config.yaml
router_score: "sigmoid"
balance_loss: 0.000319
router_logit_norm: 1.5
init_std_router: 0.0079
optimizer: "adamw"
dataset: "wikipedia_en"
Below are experts of layer 4 (counted from 0) of a mixture-of-experts language model. Rows are named router (the router's row for the expert), up (a neuron's input weights, with its number), down (a neuron's output weights, with its number) and show model dimensions 0-255. Each number is 50 + 15 x the weight over its row's rms, rounded and kept within 0 to 99.
Before each expert's rows: "comes after" lists some tokens at least twice as common just before its tokens as in all text; "mostly gets" lists some tokens that are sent to it at least half of the time. This comes from a sample of Wikipedia text that the model never trained on. Tokens count by the router's weight.

# expert 26
comes after: " |", "|", " re", " was", ";", " and"
mostly gets: " T", " h", " tr", " H", " wh", " Cor"
router:71 44 46 31 55 63 53 70 14 50 19 47 66 27 57 34 48 58 45 59 43 19 51 65 38 17 45 83 55 56 60 58 56 56 68 59 65 38 59 33 69 76 46 39 58 49 50 27 67 86 59 58 45 70 89 39 41 28 82 60 34 48 35 56 53 47 52 52 30 55 58 50 49 76 48 59 71 53 59 65 63 39 67 63 46 56 52 68 53 04 25 19 41 69 51 48 45 48 53 58 26 70 37 72 24 51 48 46 29 50 49 50 70 67 40 52 33 30 47 32 15 20 42 46 47 42 51 48 43 55 45 32 57 38 43 49 52 60 46 45 59 59 34 40 54 95 31 54 57 64 59 40 49 49 19 55 52 25 34 46 54 37 62 59 21 72 31 75 55 42 54 56 54 73 58 38 48 59 44 49 55 30 69 46 38 46 55 52 58 46 28 33 48 53 50 10 60 47 45 53 45 31 39 39 45 53 54 39 60 60 74 73 41 62 79 32 21 53 34 47 49 47 35 51 37 44 62 35 35 56 73 55 47 42 44 55 64 61 30 40 35 46 64 51 82 64 20 54 77 65 46 52 69 74 47 37
up0:57 49 53 48 26 68 52 64 24 52 51 38 75 74 54 58 20 45 76 62 59 39 51 61 35 77 22 45 34 56 13 29 51 63 81 47 56 32 38 48 30 29 58 53 58 58 35 33 50 56 67 25 54 55 39 43 68 28 59 59 52 55 39 30 53 65 27 39 32 58 36 51 41 51 54 38 39 26 44 65 50 47 63 71 43 65 62 64 47 47 54 45 34 40 20 27 45 39 47 47 78 26 44 77 58 49 63 34 27 38 37 40 37 59 63 52 44 57 38 52 53 57 78 44 54 42 74 52 54 57 37 55 22 04 44 52 38 37 65 55 34 31 53 53 38 72 52 62 56 31 53 68 34 36 55 84 65 67 67 72 45 44 65 36 44 38 46 80 40 68 56 34 40 79 40 56 50 57 50 32 53 65 54 37 43 49 92 33 64 32 51 29 78 66 31 44 67 62 48 41 35 51 52 18 46 35 50 23 31 44 73 35 51 36 55 53 27 49 47 79 58 48 29 49 70 50 32 47 45 52 82 73 61 58 49 55 45 66 20 69 72 61 42 68 55 50 60 75 49 42 67 29 66 68 52 51
down0:53 63 61 88 48 36 56 29 63 69 64 46 46 55 55 57 46 29 69 38 33 51 16 45 61 18 44 48 56 91 56 42 54 84 73 46 59 58 50 33 42 41 27 60 56 46 45 53 50 69 55 58 32 55 48 47 44 48 58 52 61 56 37 59 60 35 54 50 21 71 64 42 56 54 58 15 55 71 58 33 49 34 41 99 61 52 65 57 50 58 61 45 44 37 49 67 70 57 37 65 43 65 56 41 82 70 42 52 52 57 71 59 50 40 48 30 63 44 71 39 34 40 65 34 55 53 55 50 53 37 24 55 55 41 57 77 39 46 58 43 51 33 68 46 31 53 71 37 19 47 42 60 74 23 48 57 25 49 36 39 27 43 55 30 57 48 62 30 33 36 60 59 59 15 75 67 44 38 38 26 62 65 47 35 51 74 56 45 43 36 48 72 34 37 14 49 62 48 63 53 62 56 62 35 40 50 69 59 77 34 21 48 54 56 40 60 75 92 39 42 55 53 35 39 57 63 52 44 25 32 77 55 35 41 36 47 45 20 59 54 53 71 52 62 53 60 21 65 34 50 34 62 39 09 43 39

# expert 37
comes after: "\n", ")", ".", "|", " (", " de"
mostly gets: " what", " It", " Win", " which", "fin", "=="
router:19 29 72 59 49 37 23 60 45 32 61 48 69 46 35 49 27 39 51 40 61 63 43 41 36 65 54 75 72 37 40 51 39 49 49 63 70 49 68 63 77 54 78 38 38 50 45 42 88 57 70 51 48 68 53 52 28 36 70 24 57 37 70 47 49 39 51 62 50 48 49 51 48 71 37 54 33 66 61 47 37 31 49 19 64 45 68 13 34 26 28 32 18 39 57 49 37 50 86 29 29 36 38 60 80 69 38 82 38 41 63 40 47 53 57 42 66 46 39 55 35 37 55 38 32 73 46 52 52 36 69 62 73 34 31 29 53 63 43 47 56 41 50 46 70 60 66 17 52 58 59 45 85 56 68 38 53 50 43 41 39 58 43 49 17 46 62 32 01 39 42 25 59 37 63 39 39 58 44 48 37 33 40 37 48 46 64 37 42 28 73 42 46 48 41 69 75 44 40 36 39 65 67 55 61 46 77 46 82 33 58 68 55 72 39 44 77 54 77 53 56 59 39 43 47 65 35 33 36 54 69 52 60 47 26 52 42 47 52 51 57 48 37 65 29 65 69 61 70 77 68 60 63 39 34 47
up1:47 34 48 37 72 53 56 52 54 52 34 75 67 62 52 50 70 27 36 50 68 69 42 70 53 54 29 21 49 49 66 56 57 64 82 46 57 61 58 49 60 62 60 43 90 48 61 38 73 50 79 39 55 40 54 35 32 48 67 56 75 51 55 52 58 69 77 27 51 67 43 06 44 63 48 30 46 49 40 43 51 28 17 50 21 51 46 59 55 45 59 54 64 57 60 38 47 43 63 59 34 54 44 16 25 61 39 50 44 61 46 53 04 58 47 55 51 48 76 34 51 52 71 34 83 31 46 48 82 53 40 25 32 17 57 52 52 63 38 64 54 32 35 48 27 79 64 46 48 37 45 56 44 62 57 52 83 55 34 59 46 52 59 34 51 66 49 36 24 59 50 45 28 67 49 31 72 45 58 44 49 46 54 47 06 11 47 77 44 55 54 46 22 62 29 32 43 70 57 64 34 81 77 50 48 54 37 28 56 24 58 63 56 52 59 48 62 47 61 47 53 48 48 45 63 24 27 24 42 45 43 24 59 36 66 37 35 38 55 59 84 58 45 46 62 54 57 55 71 59 53 64 62 48 47 42
down1:64 62 49 37 45 47 48 59 75 54 49 46 36 47 53 54 63 49 54 25 32 57 47 30 45 59 27 60 46 42 64 28 53 53 74 40 55 46 35 35 68 65 60 38 50 17 53 62 56 53 68 54 40 48 54 61 59 46 49 57 40 43 71 25 83 32 59 44 45 32 32 45 44 43 55 55 75 43 41 43 63 68 55 19 59 41 58 22 50 54 27 43 80 45 54 33 36 50 23 39 62 23 44 32 60 39 29 63 21 65 52 82 40 34 34 68 40 56 57 65 17 74 48 65 72 51 56 66 65 60 58 66 51 64 63 34 41 60 42 27 49 04 41 49 37 99 71 43 59 38 80 39 23 53 42 66 63 71 34 83 35 56 59 45 67 58 41 41 35 41 71 13 54 51 41 48 57 77 57 49 43 54 64 52 36 32 29 50 38 64 66 55 62 50 52 43 37 42 39 64 42 51 62 66 56 47 55 60 21 26 67 64 36 58 28 51 55 34 33 70 73 33 55 59 61 62 66 50 43 35 64 73 62 42 28 41 26 58 65 60 64 55 58 57 94 52 70 54 41 31 19 45 49 48 39 43

# expert 35
comes after: ".", " the", "-", " of", " and", ":"
mostly gets: " ch", " Mi", " d", " Ju", " lo", " inter"
router:45 09 47 60 44 45 49 45 49 49 43 65 67 43 36 51 34 33 45 56 55 76 37 58 71 18 55 52 52 49 48 45 59 55 49 31 61 57 42 69 51 76 47 69 87 49 59 65 53 85 44 62 61 38 80 53 48 40 48 47 17 47 66 24 37 41 50 38 40 36 80 89 76 60 62 62 44 65 43 44 62 51 41 50 39 43 52 55 29 74 64 39 58 43 59 64 51 33 38 51 76 46 58 37 42 26 50 49 49 36 52 46 39 72 46 62 27 63 66 57 50 31 32 33 47 21 63 36 42 37 52 83 76 46 39 45 60 58 56 63 63 30 60 83 56 37 46 68 15 57 59 79 54 29 55 64 42 58 48 32 34 54 49 43 47 51 34 23 27 52 46 58 42 65 60 53 50 53 66 27 53 36 52 47 51 24 38 43 22 66 57 86 36 45 27 40 59 52 31 52 52 77 47 67 56 99 40 44 24 62 62 61 50 52 26 44 58 31 46 53 32 53 46 46 47 45 31 40 61 41 37 55 40 56 58 62 26 64 14 58 51 56 49 49 59 55 73 20 18 64 51 34 55 17 32 70
up3:57 67 42 50 60 62 46 39 71 30 45 51 59 57 26 38 48 44 47 52 72 71 53 68 38 53 24 64 56 61 24 27 38 70 40 46 21 35 57 31 62 53 76 59 80 47 47 57 48 68 60 35 77 34 44 32 52 46 09 33 50 50 50 18 41 63 47 37 73 70 45 58 57 63 43 60 59 57 53 45 43 45 24 43 42 82 34 57 55 52 45 59 58 61 39 55 52 28 53 61 39 48 71 33 38 53 60 22 52 71 38 41 48 72 40 53 36 44 50 55 82 24 43 44 65 48 47 57 59 59 34 17 51 60 62 37 40 58 51 51 74 74 71 55 44 19 48 70 37 70 57 50 62 58 39 39 90 72 26 29 44 82 54 71 58 49 27 58 31 43 38 41 51 55 49 67 72 48 33 44 24 45 54 81 51 38 48 55 52 52 80 59 35 38 35 68 70 72 78 30 55 75 66 55 56 54 63 29 35 50 61 49 36 28 62 46 39 23 91 44 56 19 22 59 37 26 55 61 50 57 40 33 68 34 58 51 53 51 55 42 69 52 57 49 54 61 46 21 79 39 40 38 69 34 64 52
down3:30 39 74 57 66 31 59 78 39 13 71 21 53 56 27 64 49 79 34 52 48 63 19 47 67 55 45 79 65 48 67 54 49 75 28 33 21 51 44 36 36 68 84 24 52 49 34 51 51 31 44 47 54 54 45 64 61 67 35 51 48 38 25 56 60 57 55 52 73 78 77 63 54 43 71 64 49 45 54 56 39 58 57 22 63 40 65 45 34 62 31 22 62 65 00 55 61 37 48 72 57 56 56 19 45 58 59 33 62 50 36 42 72 77 68 48 24 58 47 65 26 45 44 33 34 48 32 32 50 33 73 38 46 41 50 30 23 55 58 57 51 47 66 69 40 43 49 39 50 65 46 30 45 29 31 66 45 37 63 41 77 33 63 78 44 55 49 55 40 54 76 56 38 33 61 59 74 51 38 22 65 50 43 46 45 43 75 39 63 36 38 44 41 60 30 64 42 36 54 52 65 51 44 40 31 61 60 49 49 54 36 64 72 29 41 46 35 50 40 64 44 41 64 56 35 45 67 66 67 48 26 29 43 64 55 59 55 73 36 67 68 22 77 38 65 38 49 61 51 75 67 46 41 41 40 70

# expert 30
comes after: " 19", "\n", " 18", "20", " (19", "–20"
mostly gets: " April", " June", " February", " 2011", " July", " 2012"
router:58 42 80 31 44 45 71 64 42 56 47 41 65 74 57 65 44 39 34 65 40 49 25 58 43 51 39 61 50 28 23 56 53 29 47 51 62 85 75 55 55 41 53 42 52 45 41 51 55 78 39 43 53 44 51 54 64 57 38 50 47 58 44 54 63 58 39 75 20 40 48 43 28 84 48 51 80 85 57 49 70 37 62 41 57 33 01 47 45 71 75 60 43 50 33 56 67 67 52 29 43 53 38 35 51 36 55 35 03 47 55 36 60 73 56 53 62 63 54 58 50 47 55 29 65 84 42 64 67 47 50 73 67 40 64 44 66 70 24 40 44 46 70 52 61 33 51 30 45 58 55 45 59 57 71 40 49 45 43 43 61 38 45 65 49 42 44 44 67 39 47 59 57 79 45 30 42 57 38 68 52 42 56 44 20 44 47 43 50 43 40 41 56 53 68 33 49 55 71 84 30 47 36 77 20 37 24 62 40 46 41 29 25 24 30 44 53 40 56 65 70 35 80 91 37 76 31 38 33 34 57 66 35 75 53 49 55 68 35 53 49 51 23 58 47 65 55 74 21 51 27 40 34 45 51 36
up3:55 43 56 40 44 55 50 41 50 49 41 52 70 48 41 82 41 32 54 38 68 50 37 83 18 70 49 34 38 74 54 36 42 37 51 46 32 52 57 64 60 39 44 47 38 34 66 38 59 61 43 33 56 25 88 48 44 60 55 46 58 59 80 48 58 65 65 40 64 55 42 57 38 63 35 36 54 45 40 47 63 33 38 36 30 42 38 29 53 57 68 48 48 44 41 81 47 45 47 57 61 56 50 66 39 67 64 37 16 51 75 52 47 50 74 65 61 63 47 47 44 69 53 32 44 44 39 60 52 64 41 46 39 58 52 34 52 61 31 68 43 33 35 61 57 45 54 45 37 64 45 45 52 51 48 58 46 43 69 55 43 81 16 60 56 45 49 42 49 49 37 52 46 36 08 54 38 25 43 63 38 35 56 18 45 39 59 77 30 48 66 30 65 89 46 38 92 50 65 67 32 44 70 49 32 48 27 24 62 79 62 22 47 60 44 38 49 79 73 91 83 12 65 56 46 66 37 36 44 66 39 54 50 67 86 30 64 67 53 33 51 25 43 53 79 46 71 63 20 50 62 33 47 30 46 34
down3:35 77 64 68 44 38 44 38 55 36 45 31 47 61 65 58 55 40 14 43 46 46 56 38 60 42 27 52 42 24 43 25 38 73 71 44 77 60 50 40 67 50 22 78 52 40 40 45 47 37 15 47 40 46 48 49 41 49 35 31 64 33 52 44 41 44 48 66 27 49 20 49 72 10 50 44 62 46 54 59 68 73 53 57 70 62 44 49 09 64 31 35 56 73 34 23 45 53 35 50 33 52 46 46 38 57 60 58 73 39 36 57 51 62 59 95 56 42 73 32 54 22 35 52 71 68 74 55 34 49 60 77 61 43 79 67 49 55 30 65 62 81 58 50 59 65 38 46 55 43 71 35 56 43 44 48 53 72 63 55 56 56 39 25 53 45 55 66 37 38 55 50 52 34 71 40 30 57 53 35 39 61 14 73 46 43 23 49 50 73 52 66 51 49 49 24 58 40 73 25 50 51 48 41 47 64 49 89 29 37 30 58 65 43 73 53 55 22 46 10 44 67 51 75 58 29 37 67 67 41 67 56 39 68 20 49 44 58 58 62 53 58 46 59 55 56 43 58 44 51 44 46 65 82 53 56

# expert 7
comes after: ",", " and", " a", " of", " to", "|"
mostly gets: " K", " D", "Š", " ", "′", " S"
router:38 61 43 46 56 39 08 21 62 55 47 72 46 57 34 54 61 30 39 54 51 14 71 43 48 65 42 47 59 62 55 48 63 36 43 36 49 83 30 58 67 29 53 81 47 58 64 74 53 75 46 15 57 38 33 46 67 57 44 55 53 43 56 42 37 53 39 28 46 42 40 29 42 26 32 39 41 76 62 30 13 38 59 40 40 46 40 35 52 62 57 42 48 48 34 41 44 39 57 59 46 46 62 58 60 45 48 40 73 77 23 36 62 20 54 10 47 56 52 61 72 58 50 50 29 48 25 49 35 51 59 82 33 57 29 56 67 50 60 44 73 63 59 65 50 65 55 50 69 57 39 19 50 18 73 52 68 59 58 76 37 52 41 12 57 66 40 23 50 62 41 57 75 29 61 27 34 50 58 67 61 68 57 63 39 68 75 51 53 36 43 70 53 47 60 56 42 45 51 53 54 59 71 64 69 60 54 78 24 52 60 30 57 26 23 66 41 59 57 63 36 68 55 49 37 29 66 55 58 50 61 51 41 54 38 08 57 31 31 71 54 60 47 58 36 66 43 39 45 45 52 29 85 58 57 67
up0:72 70 33 49 52 45 43 46 75 46 74 42 69 52 57 63 38 58 34 67 31 38 41 93 52 49 49 16 33 58 63 41 59 22 59 47 77 51 63 42 42 66 61 31 39 54 46 54 51 58 51 50 30 49 61 53 75 59 44 43 43 46 46 50 24 39 46 37 50 38 42 71 36 35 66 11 48 41 70 62 49 52 46 40 74 57 61 51 66 53 44 58 45 49 73 64 39 38 72 47 21 35 62 61 46 51 38 70 37 70 47 48 39 78 67 54 88 63 28 48 57 63 47 42 40 60 67 54 39 38 57 50 23 53 55 37 66 49 68 61 11 44 12 38 45 24 63 44 50 28 73 37 42 52 57 24 83 33 81 46 51 41 30 41 43 29 81 53 44 50 43 46 32 33 53 58 43 34 31 67 38 44 54 46 55 57 46 54 63 84 41 39 39 38 53 65 61 63 64 57 33 53 76 31 44 59 42 42 53 34 97 17 51 22 65 47 74 71 41 65 41 21 48 24 40 88 62 52 46 56 64 58 65 68 42 20 36 38 52 37 40 32 54 46 49 68 32 48 47 50 56 57 53 48 47 40
down0:78 50 28 32 62 50 54 46 51 74 23 52 45 51 37 48 08 69 13 49 53 47 62 61 58 43 37 52 61 06 61 23 51 48 55 56 36 44 49 60 54 52 50 46 50 27 52 47 57 70 47 37 66 59 45 31 59 61 28 51 41 48 70 50 25 45 44 50 52 59 68 64 72 72 61 55 53 55 51 56 54 16 49 41 15 44 52 48 56 67 52 48 57 55 25 51 54 08 70 49 69 67 31 15 38 30 69 41 48 55 26 49 53 70 66 73 50 47 62 36 48 55 45 70 70 47 33 63 54 15 26 34 77 79 38 28 33 29 28 63 66 49 34 37 56 65 72 63 46 13 46 44 48 84 32 29 24 72 46 56 36 41 63 60 43 73 74 52 45 72 43 47 46 55 47 63 29 57 50 68 49 58 85 44 61 60 62 53 48 38 37 30 30 62 42 55 45 52 70 44 53 75 35 48 64 61 50 53 54 37 44 67 42 46 52 51 67 39 42 54 40 65 55 45 50 32 55 37 47 61 39 75 48 62 63 66 34 36 47 06 59 42 86 58 58 79 54 44 60 51 58 36 66 37 57 54

# expert 36
comes after: " |", " 0", ".", "-", " —", ":"
mostly gets: " E", "Species", "Re", "É", " I", " −"
router:43 70 51 42 58 62 50 56 51 37 57 30 52 64 55 44 70 75 33 57 64 65 51 34 65 43 53 38 35 56 56 48 61 39 61 38 51 34 46 46 57 47 52 44 70 65 47 49 43 41 34 52 21 43 43 39 53 99 47 76 40 43 66 58 54 52 25 19 51 27 48 29 47 71 38 37 40 86 54 51 51 47 49 25 26 75 62 45 64 51 32 36 83 70 53 44 48 57 29 63 45 70 31 47 45 25 37 49 75 10 46 48 45 59 46 56 41 25 58 44 36 31 16 47 22 37 54 33 61 53 83 70 41 54 33 71 34 56 82 39 49 32 36 54 50 40 52 50 62 65 42 30 38 49 76 44 00 31 25 38 82 52 50 55 55 46 62 65 48 41 50 74 43 54 46 72 52 64 48 51 57 47 48 42 60 34 71 55 72 51 32 46 52 27 61 33 57 70 35 65 42 57 25 77 30 67 55 59 51 55 62 59 41 51 55 44 49 31 36 65 32 60 79 71 69 35 43 59 77 53 58 45 68 43 32 28 61 45 40 70 39 53 48 31 56 51 74 31 37 35 64 26 55 64 31 71
up1:57 29 48 48 47 42 32 60 28 45 57 39 68 47 61 39 60 33 40 40 67 69 60 63 59 63 47 50 51 65 56 68 42 58 70 46 56 45 76 51 23 44 38 20 51 06 48 35 59 48 61 33 56 54 28 40 39 75 48 50 56 61 40 44 63 85 29 41 47 59 58 39 64 46 37 28 38 52 46 61 84 55 29 37 68 56 37 58 65 54 41 18 58 50 45 63 16 54 48 54 71 50 59 28 93 31 81 28 48 42 50 76 36 57 57 34 40 53 74 56 25 66 28 49 40 40 64 51 29 34 52 34 35 59 36 37 30 60 70 47 50 29 61 47 36 69 54 39 36 47 53 64 49 53 56 53 25 67 40 49 37 69 69 69 76 56 57 57 59 62 14 71 53 42 23 36 51 61 64 49 45 64 42 42 47 28 62 56 70 41 49 67 71 49 67 73 42 30 45 55 74 50 35 34 67 30 44 60 44 71 75 40 57 28 49 26 39 27 19 61 61 57 56 55 58 46 29 74 82 44 54 34 44 67 31 23 40 62 52 62 25 59 66 52 76 33 55 65 65 59 76 24 49 48 49 58
down1:41 34 35 64 50 32 29 41 36 56 70 38 33 54 45 58 84 69 52 37 51 54 48 66 38 52 28 47 45 56 60 73 55 48 53 53 37 40 51 27 35 51 50 38 41 36 51 64 52 46 57 66 58 71 00 50 32 39 59 46 48 35 56 55 47 66 76 42 43 34 58 26 23 48 43 35 35 58 42 64 34 34 73 92 35 59 86 75 44 50 49 44 50 26 58 45 64 65 50 47 59 50 72 42 51 71 31 32 23 18 59 55 64 50 22 42 45 34 32 50 43 36 54 55 37 24 17 34 56 46 44 30 50 46 64 66 69 43 79 46 74 34 54 43 63 66 34 54 42 49 78 45 24 56 70 44 38 24 65 58 46 43 73 43 48 63 47 62 39 62 35 30 89 64 43 43 23 46 68 59 47 62 50 49 29 44 47 46 51 38 64 52 36 41 62 72 53 48 62 40 48 33 38 63 75 39 47 64 59 49 68 48 61 63 29 34 57 50 43 54 92 50 35 71 66 45 33 57 61 38 70 66 55 56 41 93 56 68 41 64 55 62 23 61 64 61 78 60 58 62 83 34 44 34 43 74

# expert 25
comes after: "\n", "-", " such", " known", "}", " Pro"
mostly gets: " called", "|", "=", " named", " including", " Country"
router:69 52 65 34 45 37 88 29 34 62 48 58 44 73 42 46 79 60 37 46 32 61 32 30 56 50 82 48 58 48 47 59 37 63 44 49 58 95 37 56 32 70 64 43 54 38 65 56 39 54 61 32 73 50 43 80 52 48 50 41 41 73 50 66 63 56 47 18 25 34 43 49 47 40 41 47 79 39 44 61 51 70 40 53 50 36 50 55 68 60 46 70 76 58 50 35 52 35 42 63 43 55 50 72 37 55 36 63 41 34 72 56 50 44 41 58 46 49 17 49 63 60 50 17 65 58 46 46 58 43 67 53 30 62 65 22 37 44 56 51 68 34 40 57 39 70 39 33 50 27 52 75 33 63 86 69 39 49 38 85 62 61 77 65 29 67 64 29 74 54 28 52 49 51 60 46 30 43 62 49 63 42 50 00 48 53 44 30 60 38 64 79 40 55 47 60 56 54 32 65 46 75 56 50 76 75 65 73 41 70 23 41 52 38 55 65 53 47 47 16 47 44 51 39 38 60 75 86 15 55 63 48 72 51 42 62 49 47 56 48 43 39 36 37 47 76 35 77 46 44 29 59 56 62 61 36
up1:43 39 59 43 37 43 26 49 59 59 52 43 45 94 53 72 70 57 42 47 26 53 40 49 39 72 42 54 39 53 66 79 33 29 69 46 62 47 61 34 25 37 50 48 39 45 73 73 81 30 48 39 55 70 28 59 55 36 49 54 42 66 70 75 33 68 43 59 61 39 48 52 73 44 36 45 36 23 72 57 40 90 50 62 87 66 42 65 64 48 47 71 68 52 49 36 35 46 57 33 16 60 61 61 34 36 42 60 24 48 26 54 61 37 34 40 59 54 56 70 47 53 42 26 44 52 37 59 61 44 34 44 35 53 56 34 40 54 86 50 58 45 52 62 59 52 45 41 44 37 43 78 51 35 28 45 22 63 47 53 51 85 81 63 50 77 49 57 60 57 31 51 36 63 68 58 49 49 54 62 49 53 32 50 58 44 56 47 74 67 63 46 37 77 44 71 58 65 64 13 67 63 19 60 70 45 38 66 54 56 54 54 48 39 63 13 70 55 37 46 74 30 25 56 65 41 46 38 45 70 53 93 32 73 25 77 57 38 41 37 55 52 43 59 54 47 22 50 62 48 20 39 42 49 50 46
down1:55 58 56 59 77 50 40 20 30 71 51 69 63 42 37 86 54 74 34 54 58 47 34 35 56 54 38 45 64 45 46 50 51 36 44 40 72 68 73 34 61 52 62 29 44 74 41 58 33 68 46 66 49 39 75 47 50 33 55 42 51 55 47 50 48 49 43 30 15 19 56 51 44 61 44 67 74 63 53 42 42 71 75 51 65 49 82 75 70 23 44 53 58 42 40 58 68 80 36 60 40 66 54 26 30 44 45 48 46 09 32 48 81 23 35 27 22 55 58 59 41 32 40 31 75 55 45 68 50 91 49 56 33 79 51 50 34 49 76 43 40 60 32 49 42 47 32 39 76 26 69 47 62 54 38 33 58 53 37 49 40 61 61 65 07 50 56 58 71 49 38 32 52 73 51 54 63 36 33 42 40 43 60 53 58 63 68 39 80 39 67 70 55 73 45 40 44 33 56 28 65 51 30 41 57 56 34 39 57 11 43 71 52 49 49 59 50 44 44 38 42 49 29 56 42 49 51 54 54 53 73 51 35 51 61 67 68 62 54 51 77 54 34 49 22 08 41 54 44 46 37 46 52 45 61 20

# expert 3
comes after: " |", ".", " ", ":", "–", " ("
mostly gets: " 1", " 2", "6", " 3", "7", "9"
router:56 63 50 68 64 47 26 66 64 53 52 57 72 00 24 28 19 50 45 17 47 51 43 42 40 58 73 43 49 28 48 36 43 52 47 38 70 28 51 44 32 73 50 47 73 51 55 40 45 80 60 66 63 53 15 68 52 49 38 55 50 29 62 57 36 56 57 54 56 60 49 55 47 20 33 78 41 25 41 46 44 42 43 26 53 69 53 40 56 58 38 36 56 55 76 59 32 44 19 68 63 41 37 47 32 54 50 44 75 61 48 63 53 03 40 44 38 46 46 44 22 55 46 94 47 59 37 57 44 33 50 34 32 32 39 52 49 55 50 55 48 65 52 65 71 39 43 70 66 53 54 41 54 13 74 55 55 49 55 64 44 39 69 63 60 43 47 43 34 50 60 47 76 56 64 57 57 46 41 37 53 61 53 17 72 68 30 51 43 51 51 45 38 47 56 55 43 24 38 54 44 64 59 54 64 32 47 75 72 70 76 92 62 59 62 57 30 52 43 44 48 59 45 31 68 31 31 23 45 48 73 53 60 40 40 49 32 42 99 38 49 47 43 43 55 52 55 37 22 55 56 50 41 28 58 41
up3:58 55 43 46 39 65 48 53 63 67 66 27 48 60 39 36 60 49 45 41 82 78 43 36 48 45 53 48 59 84 38 33 45 41 57 55 59 48 56 36 43 24 22 64 72 46 57 70 44 56 57 47 63 26 58 44 20 76 25 39 43 44 42 53 38 61 81 53 73 65 47 32 61 75 35 52 44 35 39 69 56 55 79 53 64 78 53 65 60 18 44 66 78 65 56 83 43 47 35 46 68 42 56 69 71 20 80 23 41 46 34 53 48 35 51 53 17 58 58 41 38 20 28 44 64 51 39 45 43 63 42 47 46 69 55 57 36 53 68 55 66 40 24 54 45 22 73 59 52 40 45 64 30 41 37 61 36 56 60 44 50 46 88 60 45 76 49 55 37 64 74 47 53 56 32 78 37 49 46 42 16 65 44 52 42 35 35 75 30 39 70 57 52 41 55 47 40 60 35 58 38 39 87 34 44 52 36 34 59 57 94 54 45 45 40 86 86 76 63 75 62 44 19 40 45 47 33 41 51 41 48 46 54 46 49 65 38 37 53 40 41 45 54 48 63 52 58 70 35 56 43 44 83 53 50 58
down3:48 46 45 44 67 47 63 32 70 41 55 45 45 52 44 58 49 43 34 27 63 40 54 25 71 25 74 46 50 53 46 52 52 34 41 58 72 41 58 53 30 50 45 59 54 61 56 61 17 73 56 76 31 29 53 78 62 59 17 60 38 48 29 66 60 67 67 42 53 64 59 59 60 62 37 65 40 48 46 84 70 77 41 34 51 40 48 58 36 40 44 63 44 60 63 39 39 12 32 31 57 45 73 52 05 61 58 80 54 37 42 55 59 28 47 47 42 75 83 45 45 44 65 31 56 48 41 24 62 20 29 57 51 78 43 26 42 76 28 66 47 57 34 55 45 30 57 67 72 28 23 72 43 72 37 49 61 69 54 63 71 23 53 82 47 64 40 16 38 45 63 29 68 62 34 67 45 36 35 44 39 65 41 59 33 61 72 58 68 63 70 51 35 12 46 47 43 61 57 56 28 47 57 36 32 24 48 52 34 46 59 71 41 28 50 53 70 59 59 60 47 51 25 68 63 52 25 58 54 49 45 52 57 72 59 45 27 32 67 53 60 55 66 44 73 57 53 67 37 50 37 41 56 57 55 37